config.toml
hidden_size = 160
routed_scale = 1.0
router_z_loss = 0.001
lr_router = 0.000851
beta2 = 0.99
batch_tokens = 32768
max_seq_len = 1024
Below are experts of layer 2 (counted from 0) of a mixture-of-experts language model. Rows are named router (the router's row for the expert) and show model dimensions 0-159. Each number is 128 + 32 x the weight over its row's rms, rounded and kept within 0 to 255. Numbers have three digits each.
After each expert's rows: a language model's description of what the expert responds to; "comes before" lists some tokens at least twice as common just after its tokens as in all text. This comes from a sample of Wikipedia text that the model never trained on. Tokens count by the router's weight.

# expert 1
router:106159111102157132099082128166145158174120123069103078166087137060097085122162145119074077166076113137115109136129134122103106104149183092089085135108120097168090123107080177147139163132140135059150108148150191105081087149105149139094160109232146122118154109120100103086135151130146119104115127097074088140111059105153136140165078088087086085133133191074099162131195166174170155181097086121114146155143159107093151077111122110144084113156097121111136101146085118141143148116130093
Blank-space table cells. Bare space and separator tokens inside infobox fields and wiki tables, e.g. after Labels:, between | cells, before years.
comes before: "1", "2", "3", "4", " |\n", "5"

# expert 25
router:092159112083179165114104102143125151118107146091098086175084084083106093107214146160128093181101088149116106186133079096111123090138172050097086149092158101151099096121102152142132151103144097109149102108156141094075088182119161129117135077170114118119156095108178102106150146141088166104111134097073097195082100099162137167134080105111117120146073161112110183104161130136143119173089080149091096184153150089122171092142155119099092105173142105093106091163076105164127129100139085
Spaces before numbers. Space tokens before numbers in coordinates, dates and counts, e.g. °N then 91.42, December then 28, plus founded.
comes before: "1", "2", "9", "8", "3", "5"

# expert 24
router:122136111077167162123070061167116161145084140081099096142067068083124090097164141171088111165093118192118101160135097093110101057135160077123079136095165141181100105135064143113177158108143124109159066116178156134107092126113145110096178100232111135069141087108166111127147138146077111084130143122111099137103105097128140137108119101113115106126114162104095112082145138197146109154108091139089116185134130079097129106165166111116122054150117091094122099130104119148140172109120096
Sentence and line ends. Periods, closing parentheses and pipes that end a sentence, list item or table row, usually fused with line breaks before headings.
comes before: "-", "|", "==", "===", "The", "="

# expert 11
router:089160099093158142115104121152115163160092133078091090149110067099152094112179149121118094192076086172082094139144095108115139103152170092069055095075150073157102144138072182147155174124171089104139105087184135075110097160116150116104171092175096107083143108089130106089170141150070148107157122113098102120105093132165140170150094085085076113102108155111089151120158170162137153172093107157116090149119144087128136094147145146097123068160103095111104088136096105170154165094159111
Units and stat-table tokens. Units, percent signs and word-ends after numbers in sports and election tables, as in "66.40%", "7.27 km", "Seahawks", "Apps".
comes before: " |", ":", " (", " |\n", ")\n", "^{"

# expert 20
router:125196095115158148125099118133132178135126152087103076183106081117120079074164125154085101183100085171126093135149112123081104090117162105061101142076165064147091115121099174136161128105134107097150101049177117096089112162131171093105161104178098110102134106077123116087178164138088168132135140091111062129116111110155132142154080114095086103110104154099125162118161143152147139182069103174099083130135119081121143085193155135103116101178145062105103082153098112172114157112130117
Sports results vocabulary. Words and brackets in sports results, team names and tables, such as "national under-19 team", "Outdoor", "(3)", "quarter", "medal", "round".
comes before: " |", " of", " |\n", "Gls", " coach", " League"

# expert 4
router:105177115091155164092111106144136181122117120063091092185097096095130079075203138128115091178095087167117096167165100122121130080129154080090106115099159086151109123126080148137150157102134098117157085072161152111093097159132172120084154067195124112109138095116127093082162163136085146100141113093073083138098108143174136134145108127093069096111092173089104162105158144166139139194095094149107116142138133078131188092154162121091097091180117107103113085115098087166142166098128089
Common nouns after articles. Concrete nouns right after the or a, such as song, school, temple, camera, plus closing $ in math formulas.
comes before: " of", ",", ".", " and", " in", ".\n\n"

# expert 17
router:086179123102184160106127107144126157140124138101077089179086099093121066087179127100120105178102086151121092158166099109120131079131187094082067107077148094159112115142089158139155148088148109110129078084149154109107069170126168123084151067170124093081129085112150083090168158125099147106120136072086084146085097138164130163134097096106084102095094171087092170090166136174144123161081097136084104158132123095138176092157158125102112077157123108106101086126101091172138160104122099
Mid-word and ending pieces. Word-final or inner pieces of longer words, often Latin taxonomy, as in "Tribe", "petechialis", "metals", "eyelashes".
comes before: ",", " of", "\n", " and", " (", "\""

# expert 15
router:103173133090177171081144086134131178145107147068087072153060093095106062074177142156108090178098106148103088166145125095106117077159170103093103088106144083149115115124089180138155141101125120137140101107169141105131077164128143125074145054202105116102126090079135117095161145170100155097115131116080090134096121136183148131127116107093062124117083161082115161112158152173146133182091117152109131155140127078115172115135153125105070080171119107089106111102105106187148127109110097
Episode summaries and months. Pipe starting a new table row after episode plot summaries, month names in dates, and words in TV or plot narration.
comes before: " ", " \"", " —", " is", "'s", "\""

# expert 13
router:100175136111178136093114118134135191121120144093079102188100082101135070076180127139085074178096070176115072172163123127118132091121144090093093091097149090133104134132083182146144140101153108117151079081181116115095110159136145101109146092164111108082127079079124103079164179115068156114136133089081085131085092136156126147156110120114088093116118180104092135101140124185144110163083084163077116149131133101137164105180151114083116101163123084103116086119076085196143154116133111
Sports table names. Names, places and country codes in sports result tables, e.g. Cal State, ITA, ESP, surname pieces, Location fields.
comes before: " |", " (", ";", " |\n", "'s", " City"

# expert 27
router:117142115097173145088102119139087141151116118103103064165093079100083088090159141132096106194098069158104122191153105107136135106115168103066096141073126100156101125110087141150134154084122096132139102076144194159086078196127148150094147049206126109096150091074170088106169169098084135104172132114126087147113098090154153152107120067091093120119121165115102138118176115145132155139121121162057116144158100114103139104157140093119069126159152110108081087131126123141161142080114072
Verbs and connectives. Copulas, auxiliaries and conjunctions after a subject, especially "There are", plus is, was, to, and, or in explanatory prose.
comes before: " the", " a", " be", " not", " also", " an"

# expert 28
router:110173089117118129066099069172103149131136136094053118173129108142103116121160182165148110143096117194160135129163094118136131128121140100126121089117189132126127079147124155184129166121161091126095114129126139112079117156104178127048141084185106106133147092136144086116130194123135160142116144060089078135114076122171128204131148071098112126127127169086122147050157141164175162162073076160122101158124124128103152118159160074097130116185140128068093144185109070150129093106102121
Dots in coordinates, URLs. Decimal points and colons inside coordinates, website domains like gov.in, and taxonomy fields like Phylum, Species, -optera.
comes before: "3", "5", "7", "6", "8", "0"

# expert 30
router:114168106097176160105126113142136169129106146086075077170086107080144067071175132118114088182091073165096075157155105121133115093157161111087094122093149093162102121134083177154148140111134119111147080076152171094110117177140168111107156079155118114083130088078139105082146171119075148145123120087097089143117086123179112170124096125108078103132083175097118160107152155175153110179087079169072093142128124089127169097148164112094113095182135088097111080149086111160135151077127096
Spaces in sports tables. Bare space tokens in tables and scores before numbers, plus sports-biography words like undrafted, defeated, vs, and country codes.
comes before: "2", "1", "0", "3", "4", "6"